Below are experts of layer 4 (counted from 0) of a mixture-of-experts language model. Rows are named router (the router's row for the expert), gate (a neuron's input weights, with its number), up (a neuron's input weights, with its number), down (a neuron's output weights, with its number) and show model dimensions 0-191. Each number is 500 + 40 x the weight over its row's rms, rounded and kept within 0 to 999. Numbers have three digits each.
After each expert's rows: "comes before" lists some tokens at least twice as common just after its tokens as in all text; "mostly gets" lists some tokens that are sent to it at least half of the time. This comes from a sample of Wikipedia text that the model never trained on. Tokens count by the router's weight.

# expert 35
router:486497525591492511582557517523499500526476481548513612431519486489549482523466469523483457466521521487533465488488498530482508518475472458565434475497514405443498474502415488598559476512510475525541434544489514522471482483443567478474529475483479529501551473458568490567508476510495555410487525494542470509453512480524461532547443519478480479512489518523481571456532494478520588565561393514446462493576576535540514452455448557499560483498568555492512458441490494495511582435515510502456517547524444561477532556552522541462581519500488524479482499546502508462544484465494452457
gate0:477503487524467470516522499463523483434451474533426515532480454610538544488463530601519498463473442565576528472449428503447539551493464481513551587465495525579493544501520504438495508421476573510544525523419521518475529403498479477474554472502482479487514543443440470525511531483493570556473483496449496479504511520504555585451473551491483488538465471463490486427488499430480568506457505492521480496491415543521507481407507451466539513513443523499494526488509496396527477498521543492558502457486565492504528496507540466558557498490434497503522512479543547558461484499567434425
up0:547388538502533504480551534490496499465469484486527413537480517559522523500507566514556523544438511437461517460511517483464463519519492554520490568445482547512538522544511542578542560474476543447506534511521524481467493484501484473516475476426557439575517426542520503472505458557452512496528441532506549480507503461483497527481546553377530470510546546476472483517537476532470530492485569566477501550592488539529504546579565462563480533533514481463545447437413565526531511512543536598533472526512528464499505389484515503482482507481499517501470506450538516539392523540516489509
down0:502544541494472566451512461453419501458473468498535467499561413609447505540423529485437400539485431477507477468486461441500538515463482545519514510463506507567548566536477556492471477468490464481482470428523495408506512410536482520487519483512496478531476490492508534491461487489478451499450458541499488469504510464415531516494527511445507490507547459493474444469447447561516549542486480483466496525484478545526493513469514389539534487439537522499521441557415433416451415468516460533435492501534523453555494412479545461504510509455541539511502535478540511553527466519575508488
comes before: " ", ":", ")", " name", " votes", " ·"
mostly gets: " January", " November", " February", " October", " July", " September"

# expert 50
router:563498512548493491554504469526523495559477578491485508529537540553547513547522413503592549490559471502604470519470555492479531461446510553531525532598508547559471453573483400461549513497537516537470469545516493510435485481497511497485490569530460487480521437493449506515510475501489567546497498497535524546521547532485450477448516522551555513505477519507539488423551589523506445475506475470440490533538538520410444513514491482479491530538566472536562419496478452575454422476456498512503469489508553457511427447440529443480468501590536516526501492568482495461525476513435513523
gate1:516502569486505493540496523512510490487530477480498484497447413622542585514490488463516464495511447458517492514452493551582506480521462508496570523498453570577547480548512523474553467491567428538528512547559542489527492494501545462473501471559479513507501521533437478522503488428497477536559492453400509456544503538450452515525500493514560462434446520459469512449386527419440559449483539503474516454495526500545474519522467497503527447489515468563488454565471484502417461430487502487480439446484550542530432568475518469438472539471542544532483479538489580514501515459487579523
up1:471447494488491563501538577537541434458479540464496473497505576543529491485444517557532566484540440487537471461554504484484599482484536527461495492461515479553449507474496580501540454568479456477466513511513480455523470529563460500463465501522496501443566490518534507490441564483481468470468576485476490547543581520484483538474465494452604481484416479487465544525525542505529500497535586508460508491602499549507507453501488489458428438480468454502436521444462532449571496534436417528547500557449528547549486457424509494489491468500508522474535518471550545458555395522474487494
down1:493517493540540563467484469501466447515501566539435495449463450443511450543504495516569403517531470500579471524434571540465517536529522464548440534593473479525491440567503510516514484510500490474504462524440521441463538506393486489544567528528464494560469529464535486519535439548440492478526485511455539557502523542470408445404534535476454550474536517404493470490475435494458507444556548455454478485408530478476500517516530461448545452498493506509526491506475504546466538526540520544477542506556486483484565482476481508535521457467478496536489492540525527515498450496486603598
comes before: ",", " |", " (", " of", " University", " and"
mostly gets: " Street", "ford", "ington", " College", "shire", " Avenue"

# expert 10
router:496514483580461515500449451583578550511438473550455478486513502530489543510452513467501456519533467496494541494535568515487534511501528505524568432481547447497519483478542494414527450559464518488486479438482514558510454449455498474483470481429510471582445520505525494434511574554511467469495520539560515545567527567544536583496447473495580514463534495475540522522535558485508544520535570467484471504531576499448485586525500415537482441568454537473500528520517557478547463564428540485444456497569438441492487490456531543459528528502562505462498519551536470497470485461416488494
gate1:521542502527571434532510481494501510544516490519564489558491516480513490497507556489482504426432465475515519535442485491440538493490521548490472509518557439487436484500457510474469503511511469485435455458418541476442525472460473505448527499513473551511518464474506526481547483515509554451499542471436601524499461548531429530584452505559555510476505504511508498490555485582442502453545498509536583488469504415522485493529506473495539539467471559585501546538482468566555493488553490518489498532516384497493526513480413502570527516474535451640550558537445517534576579509512542483
up1:447547460482486516519540544557523356504574489476498459443434436482465491532531490489536422483463519526517601463546424509521523545408417499582512545519530514485437536511554465515554468530509471443534410492501479498482492500478485466529482504538541502584512503544520512442475452503460505482541531499523474457583416467503500554501499516497473536516486552497464517466525496582510483429496490577486481509566462403464462586475532544502479478483498469470549540490409492478579544464441505512476508502470522491487494491497459540485580483526491480486519543449559498539463494507494539493
down1:567492457520505528511509490524561557500520513538545515523528525482503493448509521548479487468534492523554461541451475464521510444503399524496509520486498545528523428506518491548542451436465458490518499434420460567529526456462447548451496475563485407537510414429506527501575477531520461532513484520392530589529448445508537512581522503426509500520493526493513477482492418443463472549571490529471503517480551522528540516511412601446487527515514482516454463499565462571470449472509457560502493454467477503495516509507439467540452572539522525526525549459501535532430486515546530438
comes before: " of", " to", " the", " that", " in", "."
mostly gets: "ability", "ection", "ising", "ecting", "ying", "uing"

# expert 9
router:494487456422469477537547491497491478454461506396491505536491506499480499436476488505477561558466440520518563476465504499566488474466465488433446520534497500507512513575528469524484572491540444489489541467493553462478462515459493481519482459551555520514529435621521530532468483519546492557503496479436510474561488584511435540582464490503480432574533505508540548494503388569547454524500501456497527511475534497541494531476456431480550487497479494509542418467534496518561491455507499438516591513521531439560501477549479539442527567497494487587524524575478498543449479520596523525
gate0:520501571508526526531519561524516504543543487539531484593487460468496551486494509535506599415563515450459521406518416555478546516452458529458516536486413457516484523537477413438526523503558492488461562512488551542503514484472535436483517545510479521547455498481488438480496580493498593529560562462518604532482537493500486551527511440550475534464451529551541485445481464504449513459519523465496511482511533430500495547487504544512499509517549501535532507437566454427533527569553494549504483531567527476514505475529466495541578544480407434512456521554467488506450503505466521485
up0:439543514457465546490540448535455553457472529485539474482461496479523538457509469487517556503591571532570541486522480545480502539507504465484406440494544442525569505534481443539504421510499551469499458455432515436576448503443458500513492521571503486550515464483594524501516509516506480498538573550492498539498489509488508477516422491499432400502465453539537514481491518518437518530527565457578560532529506462469467510448470466446406453461500587501550522530484454421520412499447472537505519535525424549461520528530516444465450498473531495460501495496511503548470493563481533527
down0:514536503508503514458449460506541487550494561446588556478556551484578532536490502536455501558510434484550490483470462566506541509482566521404528482486454603540521503554494547509403416472476494485524480460531405485489550488495507500491578557575497480523529560588462495524601481457484472438460469445489458509489488446544483394483496511496465512541522505467493459485541473516520546594464506519544529479447504517473492463534515461554491473490539541487482501525475539516469499503542484484488574484479519511553450563510507528498542604481555528455523460412509492477512486478522540535
comes before: " |", "s", ")", " place", ";", "ić"
mostly gets: "č", "ZE", " ARG", " ESP", " FRA", " AUS"

# expert 32
router:593507451510505505521499483489445484508507537491470444519504455520522515484519449519575479529510440551534444533544534455541498517557496510508483524477437566549506512554515524505442569458524498480444476443490580537505570536493517536474440452430475569491578526480549526557510514560493479470472489466581434428528477471562533485474463578433544496554430519474517499564478479500526527530523421478453538555444607453507472461558455430472524531510482500555521507387463556499509430551498509466459464507479488486525465500484552524526585559484490528481539476512519466501507525480478555544
gate0:492496531455473524519527488546523482532524498481480582423493504542500468473513525518466490502417510574526494546493509550482557560423436442552439533508521438453558449476469548492493450501455423577510481575481512530484520491441439464514439504593457478538528471499488499531491535485495499533561477497480465404515494527474469478498476508540493550481511506492512503438461455509534491464444549457549537497590486540478467481494484495425530492555555597469506518436519587596486506421497471528433509495472576506501572537503518523542548451562469504438576500459520499457517508557497555521
up0:536522527515505486492503530498533474465487504498534492483601531508427479537484523441547473449496441534524482527507525548496516511482428500421478534520507512460462582556493511522436434446517471438499521540470456520528544504524515500586485447504436470538495502579447360543497534534501458513509555511529516411466514530462508540487478445488600521445557490480490579533481501435534428522464429604530461511463518551506465444472482474508491538486505456488488493510503463530515463484494536508544440482519531522528503558582509508428512533528423564487502478512512535457460493544503379524
down0:524480546564538491509520506496550509548479466560480496510490454539499560542477519503553523538419495496539464473525488503505516502475508549447483498509506469495474494570454505468408422472523492506543558543519509533553531439499431459503457555541588529470415486510486412427478471542540464450546505485549529512510526494480524536502479512489560506483486452443513588430507455549493459454484490541486505446498535511515561509474484526398468478578530460491481543475504507471459407526457558457504566493454522452535609476474496453535517605493429564505534481527423472482513489548569456482
comes before: " ", " |", " −", " +", "|", " —"
mostly gets: "ki", " decided", "ain", "aus", "iven", "uss"

# expert 38
router:549531599472568507452530462483497472519432473492517518485532572490464559514502513546520520523521572574480563519490465519518471529500528486499526471486512543503500527574479483456504554531443523503534556407451550543474522495444465528518430485480531524491490530482481484489560525487504471485411505515540539552530512452434497457448553550543558543491525483422450559552557619519486460539455538528436462454510481474566479476562481517507466559418538502453508449470452501453493512565513528443494469489537550476588466545447519539536488463532496577420507551474474493451526554536489484505
gate1:508498538587511457563546437479458474536475530461465508522479477516543484481522579518493464489473510493509525542489546511450532543493478494508488494599507484633558513482452486477456466571475557486524526501502532510459517500461533452511502557446495566522472511505513542486598464518499515483495446480549452478563564498544459534492534491507569526527514535520524546482395455488504553523451447528479507533524477499378498501453500497505548502460438506442580411545548551568496459457520503465541426474501487506507447451460532498413423505500503545481503533522509414503445535543559545492
up1:478552480434453522540483517505516432432518551475472432410504505572530483506547459504512607426530467464502510528542493503472517442470526456492555453491517448509529561478525493498604491432446469492530450544516471528541521539470504525482561524529411533455535508468478451486473497474492500433540539498471501440513502564437398411531482504489520505424471587500508487496479465514520463443486529517433538479490533503505416538464533487465540506530451559480507505505510526554440556500546517488491513537468465472484550507457446463588498533512484541445445578490522593517527473504438515495
down1:503551502481440488491475489598469538549516510463582513469456550482456504501584505501435413520493429530492470478521496577440551535424555520527496466553499474551521488504566436455459503498467570520536594466550528465469461506455521506457483536513463572467499462537535506519511464521485481487528496496505520459444539454528504476484437505435476458535525460497531558531463462531487472543539462534495429471469484530520461421499470546488506411451559484516593463427529525487511505485469497460518429470387438457556479563530516515534507511490484484436444557524506458518567444480505538512
comes before: " by", " to", " in", " with", " at", " for"
mostly gets: "ed", "rop", " my", "op", " planned", "aby"

# expert 34
router:433546434466565455470512497463488570508512490542445479472510514573610497463487503509545517568510515471498558476541531473453527484494488453527548488500446497509535513521535518496551524495534467532538467539447567495456499557509484508507530528481490510483469454469491602538556524502453543511451530483477463483544476517502490525500456501453464421499486571484491540483515493459510391415501531544471562521442496571521368454480563559453486518471478502502496471436504460477476525411530437488492539405490506572430486533494503455530531505466558550497505445521489507533454386462463495472
gate5:459461466553511502478549477515527499454470474513527517459478492562499510476457490388468480518457558499505496507407530489519497458570536510494550487512435506539482472604574471444550493586460490394588533448527504494533472514512474488488481472535509571499468529460466530502489524550417507562450436480532519504536468502485486443459491507537528400462526491504499547416506426556511510457462490515463516505438574558457466468496498492447517497534484487544488474474549407546443508486434488472471500518489575511523486502411451508547518525498429528509447476574494524525472536444495511425
up5:482482455535565451506516500535486507535426532500499500514497570564463506571512579546461543487472527483480528508503425540503493455407511623524540475501508497560576398479456469485504444482480525505531533501463504471419489516540487519532529476555538458420500481594459496479546472456445519474517482542483435471487403540431482535498519562467490497557536607508491465466498489538463488542538517533545471451558461434497446476505565527550486477555495442509464463385559530445550464517495499462489518515434512478491479479533447514504552497525496501509552502549460464518510467493476465505
down5:536441532429548567460478528581512459532518511445580520568527402503480428456519511525589461517454428498479476519470497483476568526443509466482482502480510515486462515544469450472560507499534453486438458556571435500556478493474504511446504465439486469553479554486471495431448497509491492491502476519500490469515579455538526457477452497495479478517521489517562513562530479440538464531557466498458474515514521507444486532515530493494488440540478545529399458511542553460564594456404447531505504511544491480522497459463492462535491600529557461485428462535515559538526452556513515455
comes before: " |", " ", "1", "3", "2", "4"
mostly gets: " Liberal", " Labour", " Conservative", " Republican", " Democratic", " Swing"

# expert 13
router:467505515550537497454470531546466544457580512546499481435591508512454555545519534483538488488546502489491499472507463557514515513512464497498517469449554512451486479463447567454446503563505562463576448496499525446529543480540548578551499513482487504497502508548527487503438505531604607437526606520506515508374491422500541520519595546475444552562507494489550503503528549430545472477510515493553588531454460600526533456499487503476484585466464486516458512470502486496480484484505485500484508532515574512497501482456458528488502565440481476519467561480474539514463508554451520506
gate1:535589463498562505584470485444480485485503519514472480513554506553492438542552556429472445560505516491507460481459484445494501487503527491498459546527498524477507563463507484390519538527545474480598558506437517490539493506466522500494569569507492455547448583566492462474554543423605476534494506467524568518535499451521464553511492514535490536434501479439505522509532432560493426499593571499534542489547498508463551452446564446461475445523462551457520497532512502480502559555421473516513526462565492521551455465509558476570491526495469469551526508492482508505502513521510490567
up1:467569478505483477404542504493466400434504456609499528465467476441543518493480531510516511584470483490488449494522568479497524533562456547528479486495518528528497500527463492529500501516443534529477453550474465514489528566461524487500597533401466535434480457449472470533518535522508449548446474488445447569512467534509482531484530444536515540487527448548498524400411530469538525468433507490457585533544427474506420503468515494449488549492481500578534549547491463579475440486526582517510530570491472414503515512490491526512460529466528470506484476474521479517561460522498535524
down1:556446540494495447501461483495536582504467532532492483520479537525452512530496560556578463457552487514504607495490482596557416527417580479481481543520463526518517428533502537580480494543547524489483495526558515521433428457506485487481486486495507483491543494498556528490522475464431513421539499492591483441496473480459462519514539501464525540520512478533552507489516565448509514540409488465526450454436520491466465506475494498491491536512548479471439476519417458524471508517526427454526494520511538555440591546507479515589455501561614563459529529509522532451500531529507486527
comes before: "\n", " The", " In", " He", " It", " This"
mostly gets: ").", "\".", ".", ".\"", "'."

# expert 0
router:519499546487420526461509501505418489528464515547530481604503474517561461492467480569499542527509502531433503518528485535470455450565502509459498554467491478482546516493461517577487597502536492487456533462541505555505528469569456479445516472570552462515476480487524497494471514459487502434467488593543467513510503460458501508506495487440571485514494479462556567442493493481531503470516524562438576559436500510531483476464459422408555479482542565523572415494495507429485533483528543454568464491478496474476545478423439563439536513470470446512502514528418470473442499510530463426
gate0:552514506511507471471498555496432492584521479525564537484482532528431523501421479481512525449553487454449523501518481521491471528521473525586554510497553504518520473521432529514502457497471413451466481539474462555550512436517475542471501505484509531491578454510471483524478526506479425444512549540546482508448470449492540468419544511527528553527522463461498553465503484447504500448531525554549585476475425503564593533504540597517514484517529517579510474490461465445506527532463463539450492530491582475577433576444525471526496566526575440482494481528487449501484545553596463496
up0:552505505508505528456480558501474433588433456487453487428537476481565570548462466529486516488485450451488459466493431511548515509519440531494562551452462490497442541528518550463482490496486491438441515478479497573535506460510503512513477526478548507505524601482512563476514464529471520507519407504473498508507505580438481471413488437493464479554465503421582499510456506484460468525516398541500513491480472567457483503530527450465453500475491498555488524548489399488415562585539517557429494474529512524525536446512457495523472468557557535483414522464475424509487519505497483440
down0:444427499504510501551498546449488525497447548558499585536496486387447588479511537483500511471471408454479469562571485467532489462506450457546489544486500534474479472495510518447529471519461495484488478450542558430584513586517557476478543426444501493599496493500466547462509494504518491538524463494521477464522544479415449546518577443492431534514508517502526515523515416561538496580457439550455463497496478495501422442500496518470405562572481462493526465492477491500489515494468535565531476491449537492471532462533497442486525492553489475496443471469496500431507419486488525517
comes before: "1", "2", "3", "6", "0", " ("
mostly gets: " /", " DF", " MF", "å", "',", "–"

# expert 12
router:580508550520457465552445531463497427516563464546521565471475443496533462440477431539469490578567520577509494462557531509506493504518525518438531477521508550459501548515539558570504510544525483494427533474480472474543465498480541598510547527485496507499497453574498476497475469482479540469470518485515479519529566445594534453565516475495464493516456497464399466522483470469524527520477512465560519512467549492499502512491507407525528514480536543487447504514579440492473481436491454598439500508587475520536542428496555558516471578548430465480449497558542478496504529460495571493
gate5:574471505489519518507525565548496491563510490507527416533522452485503484493504498560510520532455515549521529447531492487491464484477550535501550437535432459439555429534480508483452530448591471498480530542556563462548547473553477501504463576562469529524508421506493463508542489477504512538493533423584457493507474471500427560477500506404517499501520510465547485460472404512507537487506514477547545482444496512574553435521511479541483534599470548518486518488500506463524470475500469504497514509494560506463563573537486539597537492477543452489486523428425473582579555497518560561
up5:566489442491513566550518538475539549505474457488499555505464509491518509543524478511492453477522456497517476510501536446539524461490461454518570607515530549476447543429532526403473466448504536517551487536531497422498450537507571546520467495490493451572451538487454502470437490591502542507468452467614505455489497465514489406515426547510471458462557544504514498497569517538405537558606527503452460497552476489472514445475521527499488529465467443502405469532494498512517460427497487517561487486515470559463458468505488493510392493534460532477481502543523489522498492521557540531
down5:540523428559533488530520461454524524502491495503474560509490500469486436475444481505424512505493491426459480455473487465556489492572481502575522553460479482402541523453532477464465536413462514527530527510559549523454435503444519498498443537480397548504498460464475611501509507463588524494529487476532532505478489484503461455492420546554539455420476461517573499505541549524492565473550561547466435462555443577458438475485479557457525476475497505482492488543549471573506477470488562503495507475541509502557518468499515474481479568500569520463517512551458511414565546474544483494
comes before: " |", "%", "0", "6", "7", "8"
mostly gets: " there", "ri", " There", "Scientific", "There", " Ltd"

# expert 46
router:479540531505407459538547507438484547510506525438521424482508534539483493501553527492468545532448446480506531470479467517487487438517456459466525514509479499528498513476452464549494401461473452535510503533480542498520478498430468490417459468489435498542563525528468467505496364433469533515536525522494536465483548502542488469531543503466442475500465485518485521580566452444472445480491502510508550528460522487543549464452555474520493576459538491494498496497583451467556443542521512439474573532598506533546437500496474551501537572480458610482530532425518522423456489454549523505
gate5:521433485465582509534450489442563519497493533469499485544456503479509602537462504515579521445481482475535454504530463468551538454527517476499477483562506535475499535498454564551431515484493482444402547513519567485520527484484519494443528531477442523421501569510424481500552513517536472465540487424532402492537557521481439470480480484541520449576437567486542529477444550526539508444433537416509542481507628542486553498541439529489437513565493515401532498505473497530502456507577516495464541480459529542552505520494524491499542542506534526478500486496475525489437483530512516476
up5:548481526481452498489477466535561524533427490449460503494490485520430548516450448554487543465542472487542542495520487510552526543471537519459476518505531477461485496514482453495424477546486485498542461486461559438486446505447525395525579523483430503500532524507497454454532520509510485451511478412535493483517550519442501465512497442466498535509459554535453513493400476580558450450478526446530525437501515506502570464471483561537486475585465464371476509498473545521498492586466527496479545491465537399535439496478489473517448526511502535525599447542476486543547495569452553447
down5:538481463495511480502444541511413485502566518464491488497481463493545496539450555515466436579511452511522493493488563540554502498532520504533524504566395525462540460535523504501579542492492519497533553490512506494533478465518451511538492508461539466477435507432533449549460499460439519529510443419506413472515418453508485478523500528508435570544513429479445465526549481528534591524491525536455515483441538523521460585523584491400539600457502496530534524471470498446528487480520419568494501507455534559487575494489486494497584481497506439525475470477578484513536451551486466525
comes before: "\n", "See", "History", "S", "D", "Early"
mostly gets: "==", "===", " ==", " ===", "====", "A"

# expert 19
router:549530439500501507543592461463464491482459519517549478554494561482503573507472470537503457446541564567475481510475520444482492522516492460532499508490458461498469474479480446517514435468524474492459516534517502520416508539497447495471507455537489493469545451467533541520454545453535544577471495500543465485474466483484521536430492495474469489568466488547419435503580462418529472516533364499503526480479529489601490526443485470624522531507545532530515554420450507459558482446591531443453520521476514507478546575526468514464541462469559528570512503536502486510521485493416514505
gate5:485479555579501466552527554492443564458450404558413527528492469444502516490527474543475481474492480564415461522510519492503520523467507520505504449508570507529520516456531516422476502535482567450456470524481446520459522507547494478478379508483493493603551489450496510457514509457516450534473535478538514535562550554524534499546567481485503506520452492476461500527504467533526531505553527543432476496569466555447536575454491463503472466550506552466534544464431447445514457443525536457471486456487534481477521570563426500553519477506462522470497478523576476522473426508421428468
up5:478510442474409569523519419446540465501480444561456503547510481527518513533472489555547536552485466484493563550526468521466485475517491469449552510529512485512508433489583526503490538590480503541582456485487538498531547466448462461462505516561524530488490556565589545479502610457515536517489449446534511444539481431461430556483430568532504443532561549488482546518481539525456489510511496521470470481472511425559551465553484472464467433496578434479537425545557539474475550453546496545536473447518484524546511512498513482429491541494501531534457495559453487497513454470505498482
down5:507495527522528455564489524492489478504479469592421553518442541484437483509531480367506464446507484498469524477479457503504494445482430428524583500544533543544503509523536546507459409599478556501511444603456500510493520482437485502478461466437516522557481515531469446480531466491529515496465532516517473575553484443482533471447509514489498536525523472518474501536443535416499520415497496507532492410499532439471529478499480583411419461498519496488556517543494524530536470462547521488441513464529479490453472608473471434525533509484545498537522453519519555506470450550510512470
comes before: "″", "′", "°", ":", "3", "4"
mostly gets: " Animalia", "′", " List", " Location", "″", "optera"

# expert 43
router:520527542555545487462457494460517521472541482542510459463447398514498508497532439485466546543522477546514481409520525506394475503539513492425521568483449509457484509477500546568491580471503465484523457500535550562559466532524537483531504505464545430510507519507543449555446529507539503439527473510452567567417581456498505407531457457493514444533477493489542504543490441544432509483474512511465448489454486499481511491434517489503504521442568530537444557498577454582566510483472525482550502540602515543520504567515526541506435494457438482544543500465512485505443529462501544482
gate5:483541522503538435544481467474431507465490487587472425502492496554524488572453446559556530527439482531546517465617447536516503447506512453520534557525507519494556482408468502467487454477383558469537469465488510516433526542531530524575540544584511485429518477495536489465499486528495503482582513542448473470490566491508467486504509512455406492449543439574556545434427524517481497460485427440495533499525495513443504501459528570561483509513526504472544482520485507488508526512512489499539549473508443525530578485507470508481545512476486459476489497548493588432462499519564547535
up5:479489467531436444439451521499460565517425471484549463520480430487526506470471484551560511468409436497554488492481500473446461478497480503484581544568507503584506420545499499531561486549431566470514455528473492557497496507463486468512523511585554470562525481508505516399512562426508482507541513503543580461408592471520480511440544514472485452480513488530494522479502512532524531484522497516501510561541507475488496496475570531496396448450538571466485461501470462446521535430478456476497542563467517492471480469464548479490491500443551558488538545442498547457459492542518482577
down5:534505505532509519460495552525487528583557522486469506567481522515450491488545537494515522478502507522576481515508619560534413510516519502528572527547458488538491540469454538532495520573582448556453550492468490506562471521544545382482514532475526475500519424478447496528509520489420433559500530455553484499509475522516452505513459601473603557496419480517454505535534486447446535480424447539463480541518458471477551503515561488487543536514522593531476502528517490496525526518529572479490512530582509520484501539536523493541467577567545477481560497479449530548476518486492541517
comes before: " (", " |", " and", "ron", " –", " was"
mostly gets: " I", " inter", " II", " You", "”", "\""

# expert 63
router:537579539417473506505485475396494493538505471585412427537523489478469489484487487520499446507531485498447498482564526580562456478556513509480486569486492494528478548479473475534432544555601435562471479535552495495515483497466476544404512575542486515538461542482523492477575479496522535535493540479396474505488503541427515460570511493518447473478511466403586508497472474523490443466491552536489537523510483460559566476460512535537478500533516420477482497524487479468550446491512491469520506539472423564482419480488484523488488568487513594504504446465489475506471478492536520447
gate0:464526516442480490531538508482464545457535530430508467449504446546499483437522459450419517540489531560436492488421521504509516499424567516488496552503451554490436480537477479505498490537414486566492487479479482506523522544461505477497513512503485517525584541422520460480570545540602508579426479495468538516553489472494524478510477480547454453485510507459444517468425487498506469527490474581479456477476506560480504513537493472464552511500399463534506435532495506526476445548582544491417591470468475487456443492525444431463460457521508409474449544451544464506559476509546496544
up0:501455517568496470468515546481517576522410531510439543437439568497465422533463449596522489541489475548519509529497518484469516497497466479492584479494463448531549500491444507544517427538513556426467485586489576491545462474485492530509526525495495465418451470512524481510508462505510515445475545497538488418482441493468568587497497496457439541532532479497376477587523510540394515523466523489489517507520522475541511477533574552532524460524499469436539522502512490502529563459504499495512515517453503541526419530448549500494449575516482559504457518493512547496502446498520402510
down0:544507563478509465478567586496472481511440411485539525490497447477565570542492502562511550511537525495509474521492550524458558507433540527531552482550534472442518442568429562496522478453455504504478565424476516496480460441559451545470500485498530495504513584528548516473453476542513526513484499596491490505460587477515547492515517492557456538484512456475548498500533466542499552577464575505554500415555500505446510509512541506486498468550430545542525517541449476456474475480447473417465477470521458571473497482526524539564429462488516509553596476538507473540559543558502501520
comes before: " ", " \"", " Total", " Party", " Win", " Loss"
mostly gets: "|", " opposition", " etc", "|---|---|---|---|---|---|---|", "        "

# expert 40
router:631536513512503470489520551484477458513552543458479525469560531531481503472529468497516567595473454496494440480382451464503511525511485483515513548516504443439552491424491553471438485435537497460508433477492468511540487488519590494491547527444429439446506511483532460563467509596508540478462504480549440475446541534425455530546521476455541544517512518521524517482512475525503482484516546587528540470469383481529518493529498460519470446509475446498542501516546479464531540535509519564518504523528514482484574521443529535576578478425471482475520482566444531516476497548463527521
gate1:515504505423498598453513478451490440447500467492470530559498496515512462452587511488555462513588444455508497509469509483460523524491553428497533497553561502461487488466560525500497493539601503502572528519500459506473481511536518529450456549423438506569404462547520510517509503517508509534541539457489505440468507511553531441460491496521588500442510489512574499452504468513477462378476458444467479472456508505544578497516481543486502506476574479463526523526474583486408511451534553504542469573480498460454480551541484485531474564438510560467518474484409500460476495492520547475
up1:503517504504446447569438486539397565526538540511514490459437545484483505556478548571506485528510507504420474474456470452492530491557492536445485529504526466534493496553517555493503468494509512496432507525482533572465496487386487513479488493513500499502484512571433460474534477554562524414509467483493447448539455554470567478475483472490453573431450482477503469551490520508549477463507553521521539485432495443463461484557540564467453494433493475475516489426429578459471521583561511491458518504524473531554423502453527581469518562481466477474553549555461566509470538493508514435
down1:477481525495542520537509481510480436423534532563549543474492455487517478464539522484456502491500534593534438499545492495494509517442501503510532530557492507487453513503454497485475446554474540474546447517501519554462509497523512518523512517497531516460490527445507476509508457533481542459474399494525537531419496466539460481495602468458635520488491523463535582465485483497534545476468481433520534464573534521445452606443494539498494513483533528631518419530499431457559494452442465535545457496527547539584505502500552531554513476542447417471489564502513469483475553532458543533
comes before: " ", " —;", " Label", " R", " D", " M"
mostly gets: "il", ");", " —;", " ;", "\";", ";"

# expert 57
router:522490444530577488522582482534505486514506543469491396509428578502512464495411592516437513441549536539522545516512477511463487503525494487432476490516499449464486502507420492515510467549478404515469477523605538521517476512500556499520491481474562454535492529445472487471451456476463534461592545476523539521463416523482478538496396513491547488481520550456456542502580491531517492517506469515527449534505509539486567424529452543479566468523554517506508513541437461526505480422508480425466512508519488528501560585461513451490527479505547498475425485574535501537524438486514438522
gate0:500505505547502487525526509485451461513531515510577462501532499543511474543553541460495502544551520402493458465525543485487486542450535476498446505554437428499503453458508497505482462553567442537473496500574503470514434553436518448489512563497415546512533515508539539473576445515485542436522467515517508488450417469538481536468521499548523451413519575551520541449493495457440451445541545491528463466542537575446516500452522498481472508495384443497556512449444420520425561473567521501454473491513482527538492595497465507536537534460500532445446478509457531549488454514497482457
up0:517467470502488494524578493498464486480539467437499488541493459519580474536544501517580521547497535520556444509464519423410502472506545445487489489550477475537501464470531526465536476415458500492564492515530477524550430519534525504477504448506535499536462513465423488496482525488499583538523588445456522541453451502425492513554531501476453560474498497536499528524495482518478551553505500486482530461515477536508502458535424431541555508551578464460524557485482530543514497514538446497540603466491469528483549491509475459517515587416442461497515468582574411452600558554457516492
down0:451541561544455495467569533526443518532458436447518468532488563409518573555516525450470542541547433489511541481484473529478554456508486461405503509483526456430433497477490504518518532496544487504486457517480498461426510556515558480474491492512508548468486471487474422578516487468483513488509452525553501443489537458518499421517533468476459544427572519505494461494558602479562497553502587517495472457547524531519484536512535417448423425520530555448540586494588495484454494454521454470557490482477482489540472494503532495571549451510569482552472457494520520470533476490511479491
comes before: ":", " |", "==", "\n", " of", " =="
mostly gets: " name", " date", " version", " Coordinates", " view", " Date"